From a checkpoint of a small mixture-of-experts model trained on Wikipedia.
Size: width 192, 33.8M parameters.
Below are experts of layer 7 (counted from 0) of a mixture-of-experts language model. Rows are named router (the router's row for the expert), up (a neuron's input weights, with its number), down (a neuron's output weights, with its number) and show model dimensions 0-191. Each number is 128 + 32 x the weight over its row's rms, rounded and kept within 0 to 255. Numbers have three digits each.
Before each expert's rows: a language model's description of what the expert responds to; "comes before" lists some tokens at least twice as common just after its tokens as in all text. This comes from a sample of Wikipedia text that the model never trained on. Tokens count by the router's weight.

# expert 4
It responds to: Dashes, spaces and century digits opening a year or cell in career lists and tables, such as 1959–1969, 20|00, (#97000600).
comes before: "20", "19", "18", "1", "2", "10"
router:112107100146154137218140073094136126169084084142102168061087136123135168145105181092115100157192136200137132111134161153120127097166143175104127116130068141149158149155085078121071105078179102094161186085169154177137145121131134111119115118090117137122132071167072123067141191127161137100118104102145124114169140100152093156148154111077096141146134074114110086140083117136136121217091138085126093124167133167180139143165133128114128115113123141100143155136125173138132126165138122129178163095166134133126135106097137105106134152115127104123255077085130092155190127105138147096
up4:181166137140125112095109193132135146179174152107075087106132123152122092097130171089106106221106144078120096076134149165157141091090158084058176093098144170123162089095130083115113129157151132140114142106162153153158098079115070134178105139120091118126083132055133123131128111100117113142098159133132158079110174165129079147048125099131157224092173106106123123140105121195127119128141155160101195121165124129109093139116160126162055151138112162116132125122115122163129147145145101109172121106122102123133178160131126131100088094127140099183163057184136115173102209134077145089
down4:147126095163099148142096129109124123199120168140118104144139119124114141136180117116137172154160108132136087159053116123135098076123132105156107123115074157151156093101138191167142101123138146146142167128160147093045144140086137135123103145159136128113097123129104091158108143096150097097100124105061152176124143078176101098166154112125128172146067178155178159147151057095122123093156188062151136147125010125147123090163135108136150128123176152157075136131142093120121139146147197174111160080174137097162120126094113153131178151116090097101204133121064093076140105135140167221

# expert 11
It responds to: Year digits and the space before them in dates and infobox fields, plus age/born/aged, such as 20(23), 1998, age 42.
comes before: "20", "19", "18", "17", "15", "12"
router:132141122165128135160178097118093103199070064111076038106064112123124122091110147077146120147150138180125152145152199141111165125160106096075117176128124163179152196153123093141097147055100124110159145183184125148076096140139145122128127118114098090107145042160115105112152134157138142150074123094138115085074164176125127114146138132085109100023147148118104102131132154067121162208104112122116148129153119113094090112165160167107128161134094091107125123131115052117095042114135143127124146142145101074166123168101120121158128129119134117128164085093127132097144102137136151078
up3:140121137153171087117105101142176185132138095147096182107149112101116120179119207140137038133164099121076092159131093112089143198103138167109158161126142183107079152133046126169163127141093144146102092169087174137151174106122171111139112102145140144217145075102135123110151130137091171134124112166129115110074110096074138077112178186126088091084130140116180143201141157179140166130140174121160111127150103148107150153161182129104153176124105157109088103135173129175138161095123110104142151114131043135122092140099125098106139165102108117133061132117147128113124070153130175072
down3:098134103094159072155144191081107184129124078133141064144127108143126152091130099161186126090155165107176145129137162160159151110130086168104106094112140142098139206136149100081099192142082174118103100098150082140158162105098148144148100103148166104052123090134177102085151090092109110110108168141068080178117151105056109138093121115172136154126089172097090157178151120088141135061100135117118082136155119140131101058119087130167106132100163098112127114107156137109165107144075187151190110131092148091141120158167129108075123184075123117151125154111064118127155175163083130155

# expert 3
It responds to: Bare space, dash or sign tokens just before a number, mostly in sports table cells after pipes, such as | 12, $, −, (−.
comes before: "0", "1", "2", "3", "4", "6"
router:129128071162138133116130075092049104159118083155121082069124124139135164191082152098099054149086124148116117122095109110130151132144113186112146082156143111150142092148127086129111064067122118083105140114193139131145142097166129143094127126095123133106125142172122093089117087134121162117166159141114130137090118131177117113135185146110054077096089146147143093109149078082103184167112213088125145146184130068159102155154162115106110166117060184096141170150112151108097086138141123120177131142159164081081086082134132130168145183118125144162150058076131104155167086093143138081
up4:133147161140109133195157200149108164109131109140112141139120117098104113113143120077115170076135137136099127098086099202108124101241107149157159139187141081124123055082135179093073065144103063086112123141119159074118145105070113082135129165136136078120112107086122102116194167130089151088143087100133142124119125133117133088112138100068164094156150164116195148148135121097120179192179130140108106136133126126107098132112111184102159130143073119066132089146118146114096119119150146111179106075169172089120140116093182117193174132169128172129110100145123084116147084158159170128
down4:127087111099099157181102156108109114108150067195086127116156089138148106055170083152172151133096152144070125107171107103096102149108152123096093122081155111137136084161125148128118163119107114231131131145117113068115157202147120075106216150120122130089163137071143127146217146112179115154144187161176090182095071124132099147139144114135065119110101120099161104116127191115118133138131148140118110137105132148120103094069121175064079149123184068150154121122164123080184126122109114140114148139113085110055170149136169130150079140138117103151142152147145113085102133147083145113

# expert 24
It responds to: Surnames or final pieces of personal names, often after a first name, such as Johnson, Smith, -ović, -ensen, -man.
comes before: ",", " (", " |", "'s", "\n", " was"
router:124122143128088155115146066101103106121123127138126166184138082119129151158157110064097130149172134108078176144166149072182117157175103111112158089090104113173234147122142155130069162113116114118118140086157093135067118139120163105184119102143125119106102125153097147142166121125066132108153187099151109085102127115137102149171166170135093157024095054130137141167112150147155140129155195126111135150122058109143114180131059158106121129125141172108119140121184142136081190085175177154168154180161112094090089134137176107141087147121165127123116102121089144109117062115147160098
up0:152128112135152173098165160112054090099207127088059133212202157149117140085075111085074149168058143158127114097127126167134111170057157117126120147175141128099186118140167156132123165135136103119112113100145132177157115094063135119156187145171099135121195087147113148132152094138080125166120141164111124120162113099126126161105097101175120090108133143052081149147138113153112082139099177117080111130114121113107121112126168166106142145148131132063056133163158139128107150176147207184115075150120114165079092077149140170174112145135113120103139118106169154110108128173113135105
down0:117105057188138122142097078141097160090159182181149112158125100184103080115112147125133099110185162094149098193107057107156125154160067174165134097110124125103134110153139141121130135123078104150068168119171098130114047160097172117053114185127095173040110123109158086154108130096129139148137147116122086149131107186089120171138188159129142132133137090161105188154138159171099126185123088141191116145076135133101090128111125148120100095085137142197126136101103062159075113124172105121152135112147111149108178118113146160132152101104144131158139078152093144091140075114149174156

# expert 40
It responds to: Labels and values at line starts in infoboxes and taxoboxes, plus coordinate degree marks, such as Born, Clade, Location, °W, United States.
comes before: ":", "\n", ")\n", " /", "\n\n", " |\n"
router:115126105097155114092119103127124109140143081111132132108085091125149200133169138071125100118189114100131137119135149090133125128131162069096062124111076126103148135154146070194136105141158147166185087034143151156047126171150198087115151126136164138119101107208105112082105119104124173162151161138101050061152159142157135132127202184075136156103127143111138090153116076077139112186075088135094171116193110148128124152122144109138134161102102129135112103164115117149086167105121204132178151112130101092139122147099101148145155146159176156148128082099100154131153133090110081108
up0:164196151138097122151077117156120103103115079157111104123161092083156155141199078111147125065142109089095102164116114134211133091143107118096135112144108172111144136189099133105146185136174100140087163150105131133102196144170126135063178116118165161104120170161046156107120110180172211140150110186100084125126108114070128073131138114060157139185130106177107102167112128131148187215099107104135127188129109133126110083135151095108123091187125136113097138161120148154171165123124144151121163165147119127123108095195111165141088128166094140137166096081106126132144093139151137124
down0:139124100119167075132137114169169140109148140108172119141176096152071099165172102134142165155143133085139126162113120182147111094140050135192124203090148133182101049127087150094160137108120155181118149137152130128152089104234081158181164186129119081122134107112131161082205109073128148129142154075086116091170106147122085125153096097139075120134149161116096131077125098161098102086123117121094155176134146124214143109115196141115145173097113154190106136142106087153125135088157132142095120053108121101146092170169101178118157155122103126142125130111158096136160113120149151129

# expert 36
It responds to: Word-final plural or inflectional pieces closing nouns, such as -s, -ers, -ings, -ions, -ens in kindergartens.
comes before: ",", " of", " and", ".", " in", " were"
router:130106127174113147148115108100090083144114140160079082135096134134139127201173132072119094160095173103122126103125135095158145118162096190153042150135151136115186111140138112216175133121188074120161105051100110161118096099106120160128075110110105092091098091156083135113087115157116115156083145152085147131145157086154113107155171223196155116134143091151101090167150105113132147163179095130090120111109106162106100123175140127093098142129132171130129153194107118162156149138145156077117130100177131088152141105136119082137130144090125119168125123107101095141133048017120153127
up1:129107126107129111134102066143111118153134155080097145113121076129116158119158103154138064122084114119103148119084129101133144173118167136110106151156165119131106146097063192172195115057091116133162111112092122095110141120174171155145150111094141082114164091142125105095122178078123175123162139107134177150145162139138051056149143147204134190153108117188165187170136123065175112090123125140042127157131175135131104113150090100105147179187115118141124103154162122161127125079131146158128104132212117090138164109133168070061170110126082097115099084102144095175170108154133106132
down1:141118127122096085087135151112071125121088187073175109094088163156164136084112094152188159087165104122150115152071105050134124126117117100089079122093173184185117094076143160163076114142053114102163148162092104089105184150177148136175160171157149126123137134116128113109126141104128148114019117174154196135127109092088156154114109080149140134139127143136108087086095154157183120140055111174104208137121135161166156166128134099166125124147094133147133131149106120141108141103144116117143139109156208105135154096176111073138099109085091116116105117083112076132148144120165135174

# expert 62
It responds to: Plural nouns for groups of people or things and object pronouns, such as people, women, children, years, him after tells.
comes before: ",", ".", " and", " of", " in", ".\n\n"
router:096055133129091145145111075085071089142147106121078133144112047140137134202147141084099108178111127114132095092107171058197161150174090123087099148075108114132176067117088113156165151152126094107130102063160112128081101114125110090138131117116128111131085151151063074119112146135100140099163201138059088075126120141152104119175186212166117127144157113167123093126131115093087139169123137122084101133166145178125146110126084147120081151093098223140116161145091155129138119185160111141144162125140113131105136160106159119163121150138159180118109103101131113169144130062120121152
up4:099149171126076169123112142117135132135099174184090181132118146156146154143128150166112185150112136097151113060171114122107139103108158119064149137092108148125100124130130145113107102122104094140165166105143089189139148113164095102138127173110195065104155085119183074028125137121178129090157187142123062054130147126117112155165127113111136151119066117144152174098081079133085158148073185165124101122144090128135142151137138142122088156136144149099136129104091170141078169166197112123161147156198101148143118228127111071134101118174108128087105092152093082139171093124140144149
down4:163137042070121156149185132116103113146226070144100131128087167144102162147125096101178105145128124158151120104154095149129149075143081129147184123112111158136090073081179176140153140165107122170102134151149159113100094135103151151081131077104153122144122139132134115077151120108093166090044072125169146161187152134141153150139162100091138167134173106122115123187130107195168192135141098147165100130094118105145124155086079059162163105166181137132118100119113127056097139107113134096112111123133081134067162091089107111124130132108146027119112115116144182120139106116144084147

# expert 1
It responds to: Middle and final word pieces inside foreign names and technical words, such as București, Amadeus, Figueiredo, polymerase, Pullman.
comes before: ",", "a", " (", "i", "o", "\n"
router:165102117135164129093141078100139105118096140079112159124157115147135173124133128094168109166115163160128141083131174088141170173128117148088052108126161143136234120157153130164045109162155106143123131152096105169114109094123122122105122094113081150163094067226070137112085137099135139144178195131105125105172108135124110137137178089139116125114141086157120113147123115155146113145178158169160155116103091158141117157197103076143116207089105121096093119158192156139076174131150161124100159133128127047120109148122128130187141186147143124133144110088087154031127095115153124114
up1:187101139121127169085130139130111124060099202144126123138136122180128161138111153121151211147091074189127121096113153105122158093099091140128113139170140120122103080122124106168113106105143118128148136130095121176113122089124150132176149079168134156149156102142138112178126072168222136163134180110130130130142151100185082104142177101109151110067145092130096162102081178103063132119139151150104136147128137151152137154140039120189133094153093074075161155133095147152155118151142104124090157032202121094185120084106088150127167152182074123130126111158155127163128100082138167091
down1:106074117133199145113140135146109123149194112151109044143135129138144150155136124141155165118094133080132107136102185097180110126089104152104129106088115147151090121189125099166149127129133108130078097161109145081127147148139106156148159058065147162115088084095140129157080117093133107056107137095126102123106159142157156134051150142107151120134115090114143175170208174100019157097108085091086180152149081136078177139151113115142098153144137074155110181206132154039163129129113119116096113141167173101101181145064111104141165130142138100108128164126112113149113138143152112113

# expert 35
It responds to: Nouns or word starts right after in/of/on, such as addition, order, March, stage, display, and in-ert, in-equ(alities).
comes before: " of", "ing", " to", " and", " for", " with"
router:134151118155048160151122089084101086139102093130146138112029087180111195186128148047114090153117084097153119117042177129156152161139099097083117145122140123179144074144142147167179109147193123088134200154113132152102119092159169097169120113119120172140099120165142096101129157144124139186058107163152055099091115175127106093148127137117107093127156070145121107170097122078148123143141115154126166104157128137096110121136145069133132139119140142074092114146119179139113077206152143122126136157143089117116118089108055141124128150151174111125138095115106184131159120127125060110
up5:170121152173147214157116117117102105081127081129075086185101163130143140164103114160154080133068103132060134163118148156132133091119132057098155139073135165087103129123202114190136082135134116129154114162099167118126150117128127132133142111130180131097147141180158086121114111170167201167149130161166106095123097101077145150172152162139140104194089112090122133146141106122091116148163166130054106149134168131099162199073121119123091188102139133059089128097188098078138162102210136164079174156174096138124121178150086144109140115146110159106124123144105128126152118134081097115
down5:123069111095178083130086134120110159110138127138090099131146106143144094109165155155069104108148106172155084116159189148126134072140116177102037158077099146100103125136202102160121105127126119101181152091111120082077126104117175155132182132219143110151121108170133118083169167083134107113151110100156144159157079145197092107160122121112101156139038106146145150126123112147099169139129184095068131156149103188144090140109098183098182175128184196114124131078114156090126107106114134199164125088107096137111150119159141132114161094144154110155102171154134160111128118101126164184

# expert 39
It responds to: Past participles and -ed endings after was, is or were, often before by, as or in, such as known, used, released, diagnosed.
comes before: " by", " to", " in", " as", " on", " for"
router:111143123121170138195128120066096125158122114112178093147137132142179171129184162088127080110065062141089115128133157127146108156126157158111081068092105117169111152124128125190086168098140120107127137105203107104088036146145146058160123131062146135132119133143080117129072109121174172134103077107145112117156105093164108190137126051132119088111092116113139086138114134095175167137138124119131119082172102118176103198122181168129125167126092134107091141126093133117150059135144173118175134120108097112090190116115141087185128116108151145180135117146116159110050138076105153085
up11:129165109107162119165126143084110085149128073098144147072164145148197101098176133102157129161074106130121124168163135151083120131086076083161102144130116073154171123106100104157152147051127130146099118110222129115159147113186113175145180157116160091105190119189142146130131152102147122099081147120141149133129130181148098149136112136111113126173100112070193181150171142088136143096130170063133216091123128102121186140057161139168127079132093136165108104123172121065141151145096134176132148139114169069140109160117101133175111141126118080202111114101118124152109109137189125173
down11:110170144132145151076142175099153118193153134126122072155118142167064145104134139134062103104117139074162120050111076111150119092111139174089091140121141108089117124177091047115044125125173107166170142089123119124128150151111160145132178134112134176130142153175112187114155133121074153117153135119140090163103104062127146083196174121152119080143100117175153119136102111153076062157100070123137114108110121082105135143122020141106105151141144144156088104184166078117125182073158165131143091164139065106109132113158094150120158086133119149128142156158102063141145127146117103135